config = dict(
    n_experts=256,
    experts_per_token=8,
    hidden_act='geglu',
    router_score='softmax',
    normalize_top_k=False,
    routed_scale=8.35,
    balance_bias=False,
    init_std_router=0.00707,
    lr_router=0.00184,
    vocab_size=8192,
    beta2=0.99,
    max_grad_norm=2.0,
    max_seq_len=256,
    train_tokens=562700000,
    dataset='wikipedia_en',
)
Below are experts of layer 4 (counted from 0) of a mixture-of-experts language model. Rows are named router (the router's row for the expert) and show model dimensions 112-223. Each number is 500 + 40 x the weight over its row's rms, rounded and kept within 0 to 999. Numbers have three digits each.
After each expert's rows: "gets" lists some tokens that make up at least twice as much of what it gets as of all text. This comes from a sample of Wikipedia text that the model never trained on. Tokens count by the router's weight.

# expert 219
router:512500401535523453446527486443488467523492525554516530471546487565426538527468468527554448553511507552506428564451525499582478556510491539527486488481439555483463534470441546448492465517495552550508519466506552474457487472439488549496413462554437449439481539488500480467478541456474509410534540475465459405471490448494506448430513507481
gets: " of", " in", " on", " at", " for", " from"

# expert 60
router:480563446508594555554481445473536495519501461517523495500496486536482493436479459496513426497553448477503477506448475603541564528478534483493473481496509533522486547512492527479509540479608410475484498569485508558447473440488444448483515542496529445538459394572478496483495530434458509422529509474492520547506472567463470546457448563579
gets: "E", " E", "A", "O", " C", " I"

# expert 157
router:519476584513503539490414442462463498498464406487471463485453581523492564510429521453456451467471541558528488427461441460443519534460451546536566516480529480454521565533490510510499415511467475486515473520489537549575491524521515518470434555522489517522436538453460523502513502532565466425512512527458473535454520484436539528452494500502
gets: " not", "ly", " a", " to", " also", " would"

# expert 186
router:437550515513513563477508465490443498476424499543445489513487485495543487524505519531504487460461466409512458455502532529525511508506510551512493494442545510455470432482467542529498435481533467585544529509462509538523474465461441437514549581452524510532513519470470432489497479497504460485476482514476501449595529511481453513529549423492
gets: " Col", " F", "°", " St", " S", " G"

# expert 201
router:555470477569461481540470522477447471483504486546628484514501588422423506597528517505494446474476510472515568528513544506447456477555534533522529560537508473488528506459473509564489445449491468503460412504495445450482528510471492521491480459545495570513471489534549460497477518478512514488426535499580498516543516452466454543465521460517
gets: " (", " ", " ex", "(", " $", " ["

# expert 165
router:492504477432525508449555552438505484491497444495529455537528448526493535540560461541552477463469514525498488516506429489501517502494436540472534545491514419440466520435476515474454504468500535495576524491467462455498513510438545451450458471546530466560470465472526521510579469506476479507436535478475501489457543487580519506471522503532
gets: "er", "ri", "c", "ci", "vi", "pi"

# expert 194
router:519569444580547529469436509534483477519493467472504495478538467533548471470511453494495502484519546565438469589518505534517496501465571552442517541577466522508522454555488530532521598482555481434494571535422477556506472608524449477557543496527502540497507492483522440482541483469557498494528485463477510450519440478531511546430522530502
gets: "7", "6", "5", "3", "M", "G"

# expert 223
router:519555486488467523508439445493545544558532472448542494492539446564472519535502484486502422485479456517507516483421589517485476518487430488544599477480552451480498481466527525532493496498485483484554525551500483489473542415472493515555447537523530532551550595406517432464463532498492534506472482578515513503521413476516503542590514506553
gets: " Mon", "s", " Com", "we", " Coll", " Sur"

# expert 230
router:553513423528585486445487419569487590518456510556536475471502495512567490561502483529532579443513503547430445457505466497498507541506530467522480473513537477457539458501573463491470595537493500507539541500507500466558565524489473465505421532504467525536534539453504516545520438496577448513627503492499516486503502595432433489444431509475
gets: "ed", "ian", "ing", "ley", "land", "ton"

# expert 241
router:468533524440484484520495482489587485532426483481538494496533480449499528506494489457464512468537482480577530473497513486451479563504495473554431516488461571466511559523477566474511503493521495513537495472562449523477508512578536442479528477452448557504534529475543484504572512461464446534481591512516428550485588473533484480509538507500
gets: ".", " |", "|", ",", "4", "3"

# expert 111
router:508501585527482546510499522510522496558484494528532461530546545470483496528430475495489472502419527528490537598498449453491513538572471496486503545501499480495451535550532475510507485472447538488580475491517469523452606524487481565541502487527528501501526459472556508523547521465490541490554471513463477477570475499492524525520569479510
gets: " out", "s", " imp", " up", " back", " released"

# expert 202
router:421413547423480494553587491536493511460461406481521483564506606415438542479529460508481438496528439508500530490436497538495548513506528544505531503478537470458520508433476505574490449512580577468470564445510465499527540478500473497450527494574492419539531452513412486501495558494539577426461531474505550507516454507488422472445446488454
gets: " ", "-", " re", "/", "+", "{"

# expert 205
router:490516496508522500595519500479451492471454517551445467495582550504412490504517539495524467471538467466556553436523564527494530504533512413575451483455442512487539534461470545459542487515535470433487484572481603555541413467429412514456490592484493448499541441515486470459519563431500492521524555491465511474503475444513578435472445457574
gets: "S", " A", "A", " U", "U", " S"

# expert 17
router:579516458498523525501522519487576564481544562428472538517475463557433548484475546534505516503550444497503442482479543434486485521494599468510451451494526498501510451539521541462537488473508468551512546478560512507499516538477481461516506527485502497457454493494482495475555532499414483526463575455491502543538454441522475452567556470500
gets: " Ar", " C", " A", " B", " Vi", " G"

# expert 166
router:491517469459488468456497536543584526493446505432528577498547518509520512549536477399492511461528508500541520517494496552504472460500551574583495541562450445589576561396492450554547568450464489546457529501436550447438510464493450519496528498509499523514499514554506477536419449560416474551434468540493463486481564526511498556553462522492
gets: "y", "in", "ry", "ra", "ron", "na"

# expert 145
router:507464533454467428444473557457551516473539532490454512482540523484472507434483491482563466433458525526487481555489476508536479466435498474455506471514505506457547506516471521476479461465538496452507433557536441483498483482398565431543510531463577431515558545532485491498531548447483475455583504534556734493512505493528508523483485542483
gets: "9", "1", "8", "7", "6", "2"

# expert 150
router:529478474553489522458483534501476485428544543489443415505504585569452445520513497559487529476540516458524443521526525463551460548500526477523446527463424540537510477457455464484477464440456441534435476512552473547460495564517503525481526466521517548499465443480482457481525457481476552401565547479497484519416498467474504560512537475507
gets: " (", " |", " was", " =", "–", " as"

# expert 237
router:504497435444552568474468493549534435460521611558502459481547487473537476483538530540491474484533557452465506519563465556468449528481525533521589489492460521464483524472490530536534537502501510491554474451487556437457526457554491493486502473516436512433545504554490454506540447502523515502517529512420472470495485534532526513471533468523
gets: "er", "ro", "der", "man", "ton", "o"

# expert 255
router:461536533471460478476553508472534429484519477491495507526524498550578519453500497548541412523438538507522463515470490509469555521571531489479550519456515418487424475470503523483477480453465563499482556473458437469560516504464582499512480505545507464522515419498495565438488437519487518568502488484488481539426540522567527508495529468441
gets: "min", "ter", "t", "st", "or", "b"

# expert 154
router:508513517515482432460524550468600433496505461463544512556484478557512515539580439559506412517516510486499515512481427460512540450578532476521533456439445452472443544463476515491399548456478509489452479468488462519499504483467530480449529496564477424521479423538514587502523495512487490513450443534540481522426490608532456545500528475516
gets: "u", "in", "i", "re", "or", "it"

# expert 11
router:466481517478546527542461531470406535490469525530498549470548466490495487482471449503472442484478527506580450472495463446568463476514506447476520544504437505448512463451467561527543466447460537476427522436472466502492502585564455453492463503482466470492537454551459549583491499460378506540440528430546546445520523443530548554487501511500
gets: "0", "9", "2", " ", "1", " building"

# expert 162
router:470498592442468508564593487495507491551466440557464479528509527546463558575457495557480449511443522447485557412499436480523495468587472541479461515567504460481447563497435559512474464516517536485517528502569499540491474518521501516462549559479512515516510485503461518505488582477501451544493486533456512485542478447524545534543534493526
gets: " ", "0", "1", "2", "s", "5"

# expert 149
router:478411583485447525481484447563417446548493560504547483431532473478465438460542565491466504475503484495564527416526542468440519528578426532470489513534462527569478458479496508419480486588521519470541540521493493475495540465514469537486471517483527455423476471515557469526456511409486512460432540560528517531506461464518559508510523501489
gets: ".", ").", "\".", ".\"", " \"", " ="

# expert 159
router:504436556508524519528509536550527493577525550507458460462523456485428569553446539562543576467581520497482483488509515470507560496461449505466495550506435541491491505495527506506488540518554539463460462555543457471545514472517437514546425536514519514437506509502529487476481559488536499481454504558541530529572479450504481556487463481491
gets: ".", "4", "5", "8", "6", "9"

# expert 47
router:554570489465439564500501503441483493527540552518494512525587431517529552530451518418502513458504502532500527427482479540492456574507534536515510568481437540513445480422474521459499556438532413473488430461481527460497521546543511544550462508525488486507489447450482461463535539539583500508495549496524474504478440533521471569532526499475
gets: "s", "ers", "is", "as", "es", "os"

# expert 196
router:544437472488486514526522486522628477478553583563541534481444443467458527559466507448573495550530475544571542530478540502496517490511499544490521467551503528453531517542493503535532572510519516512491466509478482555424470552465424487426505499430465492538456526562479444532513499543513446528501523451542484503517455493463437547615434553512
gets: "ro", " Al", " La", " Ma", " Li", " Ru"

# expert 70
router:557482548427450537529536523496498534491478475455531589462507521542470521532466468444424521523465472546513547522591507539486531553538545509488485504481527472510471516442527452506492451448468446537519443477543498452545587477574550521476545488546434428425507470446540530535420537497536532549531503503542451565499582553502459532506444457409
gets: "ed", "d", "s", "n", "m", "y"

# expert 103
router:427497441503551567525496535507515541481472493505496509494522531427483579500470531507458565461560535578564409543510465481434446543453539493515532503545554485495498519524489451551504501509430470506451525502544532524511546487475443456524537500515460549463458530528554567529454512469502435486485432504510470429458581555528429554516521426476
gets: "y", " ", "i", "in", "ot", "et"

# expert 20
router:536443480468458420538492522512517524418450519534484550459467457424487460561553465521493519542599489421532508488501526508482440579435591539463465524483562465495451578448454602537506490505494521459435538480490471500520516565582490559530520480491555449492458581481505543409503573547505509424527494495501494544430426496436502491477496497517
gets: " de", " France", " French", ":", "-", " in"

# expert 187
router:479522469419526467485464502476564546498474526451469543572516495529462585514516450498534576511446504496490481504415537524599513544461461519474528521496552482482475521514551502494559485488594563402489476486482437506503520545452528513481424521433471543570489433509464485451487456572499530531456508443496485484505531500543450526485462506464
gets: "ci", "y", "el", "te", "cu", "e"

# expert 64
router:461506461513490526536528471469506454494438507461528428578442569511460490480511554486453532435511517525557498484472500537512467530578450410511534543525490596464540533468494488527552501472495466509511445455507461521446464556528537512475614489538474598516547447474504499514511534495522440453543558486503497473521513524548451507505551459518
gets: " ", " $", " a", " an", " was", "N"

# expert 55
router:493399518443449448441409493511535501471529444512462502501564505500511501492451496484430504550454564481499481500487531434524460443497493498461478469437515503470520460515469505486484493488489497483526500521491515489555517551495478460478482520508531436521509519508473500508531562442533488465530459521507626541557564475502533543535497440431
gets: "9", "1", "8", "2", "7", "6"

# expert 79
router:439516445496482487461432494451452520444532553491473475515523497508444552475517487464476500425551499549424470508460557537581432482515500449560512453489539467447554513490431560475481467541549530535538448558515522543563479475509606507519541428421564465572522532530495550544484530507462534475555491493553597508558447473584456496498535521487
gets: "1", "0", "9", "2", "8", "3"

# expert 198
router:533454511498460499457478473467550457496537453532516551451533503516465543481467462475482492495481528520470482492507488492504499478473474503441476499484466498462519462490504561446535505499550516425511463536566500467536456529480540449541549491447510467572521496529470492520501445451515502510533480477539734457521503535569504566479479526510
gets: "1", "2", "9", "0", "8", "7"

# expert 127
router:510531546414483476479561552454461547493462430571512499437530531582481569526552507485500485469449550499559553493527449477437510477514448550504540504525422455517445512453464441468442479546514510547526506503463472470451489443442469471407484489529518404548452499459505527554531476479480448533469552515541470512513536501540495464508519520524
gets: "er", "or", "al", "ri", "li", "el"

# expert 240
router:546466565479460492554494477432475468498477415499416470547489545520536525582469528460483504538506528502514534450459438505460467471574508585494550540485492511567451532519480536485493520470472473597457497449521497515480526562479515519424549536512463525527411519502517539471458520511500463442495519545566491538455496466482552578492533489473
gets: "s", "'", " has", " have", " had", " his"

# expert 114
router:577520544564474473534564439494533478458503541502444512489488589526401506550466547433473509535506550451553453497453548571486492499529539411485541476495475529536525439498500501425460463580486448486460483483513513538447460525435505441442607565522516566490488466464473472470545502477493494479475523521516505550478470568506563484504454517465
gets: " a", " the", " an", " A", " his", " The"

# expert 28
router:590508514558454527492502483489487467472548493539475558464522553569457461551480525503457540438544470521442467489416460554568513501559503483531490451521496549519537452501457468464504539523539529494513499498399485504443513487462571528380514492466479498498523429470411537520459469462507553467474537513544483516520501486483430528453541546497
gets: " |", " (", "|", "\n", "es", ":"

# expert 51
router:496506457537595449472493448535427476527468492534520478458467490538496423562517520586480564457535480505524484469488445491513522466524484481505513478484555545473478514527445564458454568495491510547452456499464547471439535465555524468501490493550473482460527500545570485480486466505547482525478469531462495428478535467555545525464523492529
gets: "te", "de", "3", "che", "ite", "ga"

# expert 16
router:470518534549499516536524428461484504496497489490451443501465456524515521473532517526545495445426422496509432521479506507487546403470497494472483486489520518428474430496507506550486460531511494550488483502526432427506516474515480546535519537605470568455559478501547472379536490459503511538535462515537491488490451467526493519505541540485
gets: "|", " ", " |", "\n", "ment", "–"

# expert 244
router:494482465534473533483504424469461564494492529508562481500489475542416480535465490460497504438532518497453418462474570556493467549460499487479513488531506469442449441503483516572603561545491447512491531440473478525484487519468605494483495490535488462468571497475460519519471475483482551504469550485469506530533510451518527553514455490428
gets: " |", ";", " –", ");", "):", " joined"

# expert 105
router:580475490540534444529513450444489479456482433442487472572475557548466516547474520450529537521502546519509460462465500546460496458505487446541537478505506475526515478492446565509487433547481479504458509517528536557487495590504541483431522561563506559470414513499478448519527516531475521447497477521475500548533486552507581504495510490426
gets: " the", " a", " was", " is", " an", " The"